{
  "num_hidden_layers": 11,
  "hidden_size": 320,
  "n_experts": 80,
  "experts_per_token": 3,
  "d_expert": 224,
  "d_shared_expert": 448,
  "hidden_act": "gelu",
  "moe_layers": [1, 2, 3, 4, 5, 6, 7, 8, 9, 10],
  "router_score": "softmax",
  "normalize_top_k": true,
  "routed_scale": 1.5,
  "balance_loss": 0.00219,
  "balance_bias": false,
  "router_noise": 0.1,
  "n_groups": 8,
  "groups_per_token": 2,
  "init_std_router": 0.00876,
  "lr_router": 0.000524,
  "num_attention_heads": 10,
  "num_key_value_heads": 10,
  "head_dim": 32,
  "vocab_size": 32768,
  "norm": "layernorm",
  "norm_place": "pre",
  "norm_eps": 1e-05,
  "positions": "learned",
  "qk_norm": false,
  "attn_scale": 0.177,
  "tie_word_embeddings": false,
  "parallel_block": true,
  "init": "normal",
  "init_std_qkv": 0.0286,
  "init_std_o": 0.0355,
  "init_std_up": 0.0409,
  "init_std_down": 0.0409,
  "optimizer": "soap_variant",
  "learning_rate": 0.00689,
  "lr_mult_qkv": 0.7,
  "lr_head": 0.00702,
  "max_grad_norm": 0.5,
  "warmup_steps": 200,
  "schedule": "wsd",
  "decay_fraction": 1.0,
  "decay_shape": "linear",
  "final_lr_fraction": 0.0,
  "batch_tokens": 131072,
  "max_seq_len": 1024,
  "doc_mask": true,
  "train_tokens": 1102000000,
  "max_steps": 8408,
  "dataset": "wikipedia_en"
}
Below are experts of layer 3 (counted from 0) of a mixture-of-experts language model. Rows are named router (the router's row for the expert), up (a neuron's input weights, with its number) and show model dimensions 128-191. Each number is 128 + 32 x the weight over its row's rms, rounded and kept within 0 to 255. Numbers have three digits each.
Before each expert's rows: "mostly gets" lists some tokens that are sent to it at least half of the time. This comes from a sample of Wikipedia text that the model never trained on.

# expert 63
mostly gets: " made", " named", " found", " called", " than", " used"
router:158114115081121124111111174092113080176145146132103138128132190124106122154115143133123110115083146079128146113136099135174087110137108114099139100181161081153116099140121171120154163069169076
up0:136125137148160167116092146143152138149135106122086114130069150118142150151144151078118126170146114128133072095119120168141173171183173111170105137116126080141104120119121096185052119159172100
up1:106140172174142153182159077143099117131117158087126151122166149138125126131084143155129148161092112111079160162159136180047156145111130135098158156089129143141131093147099086144123161097174134
up2:183067105150143131145128099180206142133119090119080126119139115161218136174131194058167058133108069137170095106130124109148168120121074112183063136097148153097140126063115134225080082147163131
up3:123143159112054110182118109108136181126112157113111120149144117086120091115096152038129089122099093101157163108154191207130099164105127119126129182146150133151097123138139083143118103134088167
up4:139130140142185155145152126111089127033166123113109135118154126129122165115129107121183139138171100162080088139134102092136107185160145130171132171111172113167099109136117126117125174124143160
up5:101103111123139116143097146137161121168160099185105133090163139181110176149204100100169101168093087139095132065123150148091126113125071148149090063107140177172110094175128193170153148123125117
up6:131127153121174155094167171130144129094148113125122134116107095172120103109103146132146066126107152156145147152080138110130144196123150131120107146072107157114041115130069086129087138130088128
up7:191107139100090110162160084182156108174150104108102155060113130106107134170103110114151109135177091122081103118126195098154135032153124109204069157128133106076086078105139131160082125071155124
up8:106075176161122167125106100221075179093134107120163097163077107076112152112140138122085174121119096143167142141118181129189053142103106130097167131061145131118150128190139117151119096136085171

# expert 12
mostly gets: " S", " | S", " B", " M", " C", " | M"
router:073110165133153107103137163101106162166189107153159195152110097108155091100129126143141128149174178103122174102157112158117110083177167179099125137104101121101099116143150103090097082062156077
up0:107157132156092126116122100109081200155096111140114080146045106110068139131105082102099134139069154087130148140109169137144100152152116140150196121090142154060100123099128144173094131161084101
up1:136161147140167119102120184148102113130148175149072083112125122164163133131117139103104133069147155165139188158129143098146125092177110119077171126123123165144167160112182196156173109123115089
up2:098073110113072165115113145146099113121116072110174123163141157099108113149170188125158184121126169146066141145169071082168155105163110097137110163080104109154126155121087099165111114132119144
up3:103173158139088074111154140097141093157154162171058124071148141124119150113188108115145155108168152136175090072164135167110116104129138105143154086189152113167154135146103147112114183161122099
up4:132120122143153125104118172103035101127127215147147075143087089101134120135072152164165168155118163151120132124136137168118159139101107136095145129119119068096115114180114169181170089094137146
up5:082175149140124137128085106158100142069149069101201084139166095147116129132133073160172098111129145092080114130141095111099042106101086132158148102140133124082105104171155090112127112114090127
up6:098102105128126170159105108187133134159086154178107135079120170183123124115132163113151099102071091118108120074154152122169168143144197152143125121076116184137210103102171195109107093142071125
up7:118125108131064073140105159140169156131120134081130136161155117143164124156161085067113070116104130025139164163075170137151138146089133188115126111144177151122106150116129168103200084180151140
up8:040134169093072074115121185116111164100047115090131107089167087166171122131123135186152158063108118085096122151158138127133100104142185147098155130139162064132118141061097140145125064162147169

# expert 14
mostly gets: ",", " and", " |", "s,", " and ", "s and"
router:104112170165150111164113094177111126131131098159118131157171146093104129116147162122163141102123166104170141060159082157195164124145048102139140152128132140111090110178164148168046119113143114
up0:130066139153191166139172096120098119077174120079128062146119156077125086129096135105148122118113151134139167129110150121160090214136157127167104084135130156121158141154169105150114101178102168
up1:114159150092143111134180143170103109117128084133104153126109139110147117144138153068098188098030076161091127152111195170163185165120141123123148131176156139171036193102131148144115147138117152
up2:150085065116136121118109129109146125112200096068128155129131098126171128181144172081071115105128133162137099174092111118125069115122144159130148115160142096129125096214136189140128064171114100
up3:147145123117105104105128109187092183123126137097129106115025116150094088159121105158186113164104115151144069157130089151126119100055093068133076162158128164120098056166135179171104086200117143
up4:074181158081131059159099123076133121160081112123136152115126111122145090100139134141106105182173092107164131135179140121133145077107114154148066120123180139145114160187145152198104182173138054
up5:110132047153138088216146122133126116159168117142130108148203144147130129141145056128127131147102111138148160179087044098112154127086117150154076095141069151089118142172178130093082163080153175
up6:161137090170161118137144131106128129075121142138129093057136147124154145167138124107135081125124088135087104136170149128082087118109110192069156142058134150161099151114159146112165131172114128
up7:169130043121109149158083123151116117112079141129069112078094078150183129158110212060122084147169130148132078163083113130144124121180087167145081185190154141135123160137139101124131165158063119
up8:102177164133157102134092140076142142142143156094111163073150165121082084151094150086131164112201155089048147139119125132073141120139172182075132129086088144185143117168081096089106158155130162

# expert 17
mostly gets: "s the", "es the", "ate the", " the", " part of the", " this time"
router:089147184153125154069154095094117099174181079173089133161150150092095134084143136156163154127120176103168159155164090160153186143085092078135175133132142150114097129131138105078144143084156116
up0:154077158111086129137153177148141125228077122129094144104112122164191172149126096159158122112137074132089145086080162190097121051129117159209077120123173146138100159119132124123164103150121166
up1:159147090095102093173108167197187152123115176142080160148201139115169122210119130136104124084099139121105123136112182103100083113105123151129147102086152108064167152111129119108115106101172172
up2:132134145099187145083135226157049115140136137038135111097107110167131136154143176140146159078120174104127122054103116126113116087113116119113128122138113068139079139172106103152128109176114130
up3:126084116077190064109087087125107147112150099115128122156113143159092078135120126027080124117124033096125138198088179073153101121138158186131169148094124101183135105132162042117079167124091165
up4:119123156121121099147074113159150156129095164040178082121085105171087100096142159103155159125041096146117114175080086098110075131105115108122139174133142158128075073112139092117101139118142113
up5:124076121136185144110057175192152127132075114068122187091141142175194168159148082111135131140127073162154105166093126098123159114131126150165098164180147184103199182128094110173140068124131186
up6:105133060089176067151126106133144143114136084101197118106161106209128102132126139129181124121124167104106118114123180155105130081141116125166087149174100124161091149131124159091110148139087116
up7:171167076139167076171136160100079120100108177136037069048128131071152109098137173117131107117132120133134103132079134127130105159157101152078146158118166139174131161116102139111084085087104188
up8:086147136137076110151115125133105123050077133154139155098118126126122074049112091095076112140193113148152131109093176059106122125132132158137145142117123099122148090088132109108170128194043119

# expert 45
mostly gets: "58", "69", "56", "0", "67", "65"
router:107151182090083121100127123154053138136159125133095162088141169097151154084106118142088170136115095172114187190146115125124122096127087083095113174159126116109108122165100162104091114110102082
up0:131149150092117077130147188126190089152118181125134145113144120145156139115086121100118091125131102115177073076119122125094137096097115129129101130143113113095122111116155192057172167105174187
up1:181206132126125138109097100114100117142147071158185176147116152156084075118093151107072130111098128176111084079135120099087096168090061116100160067074174134124088031120118115121131168107117196
up2:088175108102109161179136095159142126182158179137111164136128107143122116087169124113123130101101165148126116114091151129134090075103097153125111145151171127088100138142185213135111161113099145
up3:127080118118094055149082070086109082111160113086146107136164133161076106135090129134135125128104131108170151126114125124137087152114168096147098078136151135112140059161084170151128060191107138
up4:096136180102115130135144148176108113090104134102089073145152087129121096153153154147131097130115133119180163076134131150163130155164123190138180178103120147109144146096173094104116134216102102
up5:134099163123077071120125133155091108095147173134103106148184128124189152177123111127137123160121129183168130133128096121137065113135152075106159140145091091148095107163128101091058089160096086
up6:098166161141130146159121130161090118113096088154096098097185156104154077101109113116115127170116227164111151097124140120143105119127136193142140098067147128146161145151142102146129156145111106
up7:158115150101119167173182108090148120147092130100152164118118109151187141000086163089193089139117146156105164163141080111125120162139193082158148152145147082173157109154113172131112188075088208
up8:078125136133111146126082148196089099125108115127125154169168130139155104108133126079137110097065085166163141053077177113174160117093134117083153067085154137105162113154114142079139110130082175

# expert 70
mostly gets: " present", " design", " post", " act", " direct", " turn"
router:103145081182117134153096081125154103172135097145049181130085147114141145209105149103153109170089134140151147156150179114147158156079099105171159146068173077097142116153167104128119142102155138
up0:141112184126086116115092140130115174099116103134092103102151157157092015105111125106193168111131104148126105112114103100115096127154121163110162122169086158104146109116132148146073109145077129
up1:112144182138116114162110120076110093117073212166119186098171142156174151126128154129077130160133108101135148116141092124080086134157130173137125169064092131104136154094174185123110082095094098
up2:147161132088178118114140170116150135151152111115115184144166102160112143126112067142138150114129080085149093043119189133159136137121114128139124112129098080135119121142100162157154102255120149
up3:127073075122105108064144165157152120086121121124100136140203162153154184113128156139164068173143100170137160163137121034148143058112133134200102096105173117129131149133148120121124117121167123
up4:158153119148081154066085114110146193120198078071117101089098128062188104161141081081115119053164084121135128163121163129153129114148095161134109098109129129126122164099174132180117170179142151
up5:186104115141117089088112138131110087162146088134227116103153156106171123160175168082065116091157064162114131154128153111167104123108125091120156074125133088083122117123134125098181129113065104
up6:186121203099135116141098180139163142183131160136134156098099164119157176142148108126113142112097090132103085107158149135154121134168118123169131096138142206159103164165148132093143095093034100
up7:124061099126126079076145115146149167101110084119141137150124146188181139236171122102115065189085082132115114184071173138183137172152113105137124153051114152095094095116175132116095102151097069
up8:144120085160100145112155142149112144142192053141118148104050179162130138124131128097103120201084104124146134096074162129087159175150108149144128146077142105103079120144120128125085145136169112

# expert 11
mostly gets: " and ", " and c", " and s", " and f", " d", " and p"
router:097027112091165156105132115092125126154123113132100101139152116095108139104121157216134176104134157083118174090162095127057144082093123131104139168159180125129141149232161191121179072089148149
up0:134185096139132070106095136142102127059121096107138150165089066167125145184129158127067141174159157163140179072121189105166088142190088164181188126113087180164122103158129156108122122110120132
up1:178149150192083125168150090108152151159143146129113099067186173112107121149097197104096122146099072097157121149165162068102167114154124110145137091098109138172118164140062106133123104122140144
up2:113077067095106157162126096073109135123122109147147105099163117098122097153132058153159107080162078155145088128146131119134137216154121149194125135135111124152146131162146104167120125170083139
up3:100140147103076197151103119125131110069138090168157137109104115085166162116136114063165119115186143065137077133133170145128135093131129155087145098152132140111130151142169036137099160133087118
up4:156103079137112144147121102146110130143207182162099181139175133127155058160152090099167159161136133131168115129088169122106117147140137166160075147074107079123067167116141051138085118146159098
up5:147152133159114175161181136078167168091132166083125166145169144115123148145121114118121125114090124134172124159108142106156090130152137125141140109121137060076127148163132079098083141110103106
up6:129184132146151100108168190183156164089126150113140133152097179127177120158145094124096122204118135168160101158082127165146198104184140078171108092123152132117139088103102051161166133123144146
up7:122181083099093186096146102162115131057104168127113145085108135135139082118080116137151193161147119153120118188110099111117109136083151175166110082134121136117169134195193126187132169100055098
up8:100097157095084059198112175125118085161102135108100126120175150151195109132148172127142157102037109082127141156101166117145115170143095194132108157159109129110166107179137117162133158173093179

# expert 31
mostly gets: "998", "009", "008", "004", "992", "997"
router:103145159091107120092121165178189157124160089114161160138141160138105151094176137105100093090150111219087095189119125094207111132156086088140109139163111142132125110098137115113092167147128087
up0:122107136126158147151107112088105163155103119148123133125099109068069141116127154106134082104150124172194134149165111114088131137158184155131195124134109123184114092153127100147095035187077106
up1:161121069103137148123152146187146178118103166166164095213140102060133179079122190131092155104154079094127123102110110151119088085134156140122173139146134164096114122114169152113157076080133115
up2:070140069129068101163106121150099213050116059064126114100156091119183131092110104110148130142193161115106090131132140112107181130165117115155140141154108085165161094146112101157132084143110141
up3:109145149140147083116142108145163030145130126117114124111173088119140098158057154130107152098168087156075081052164182081142148134120092107134178129171129176135171172107095147131119149084118104
up4:145104080089103161170176139130142122120110155079192107150196134111107128144159079091126080177109159182142105098076128127210134132090127130147159094134163131106142137109156094123101159161122086
up5:090161145145133166140145167124144125129116157077106146189135141080117081141090107102129194094085129099154214180121158134193143135140151177158139079175127162070164160077077110127109138167177123
up6:140117131124096161150110139111111142122146038139136128106143129125141109026148160156141120100103097158154165139170138107074128123162129098153107126088121079117121120108103123168065147134120146
up7:132166133098162139139109162192082159126171169149140130146123130118116058055121126117108049174164052075145180156187203100200114138115134083132074184113165077124117080043152125114067131133159131
up8:099128120176079123170171184122194142116150150103146105168191139182162112091165140125138102113137105148191085102080126056106039154056121126119138101135142128155121132129151080123134175135080099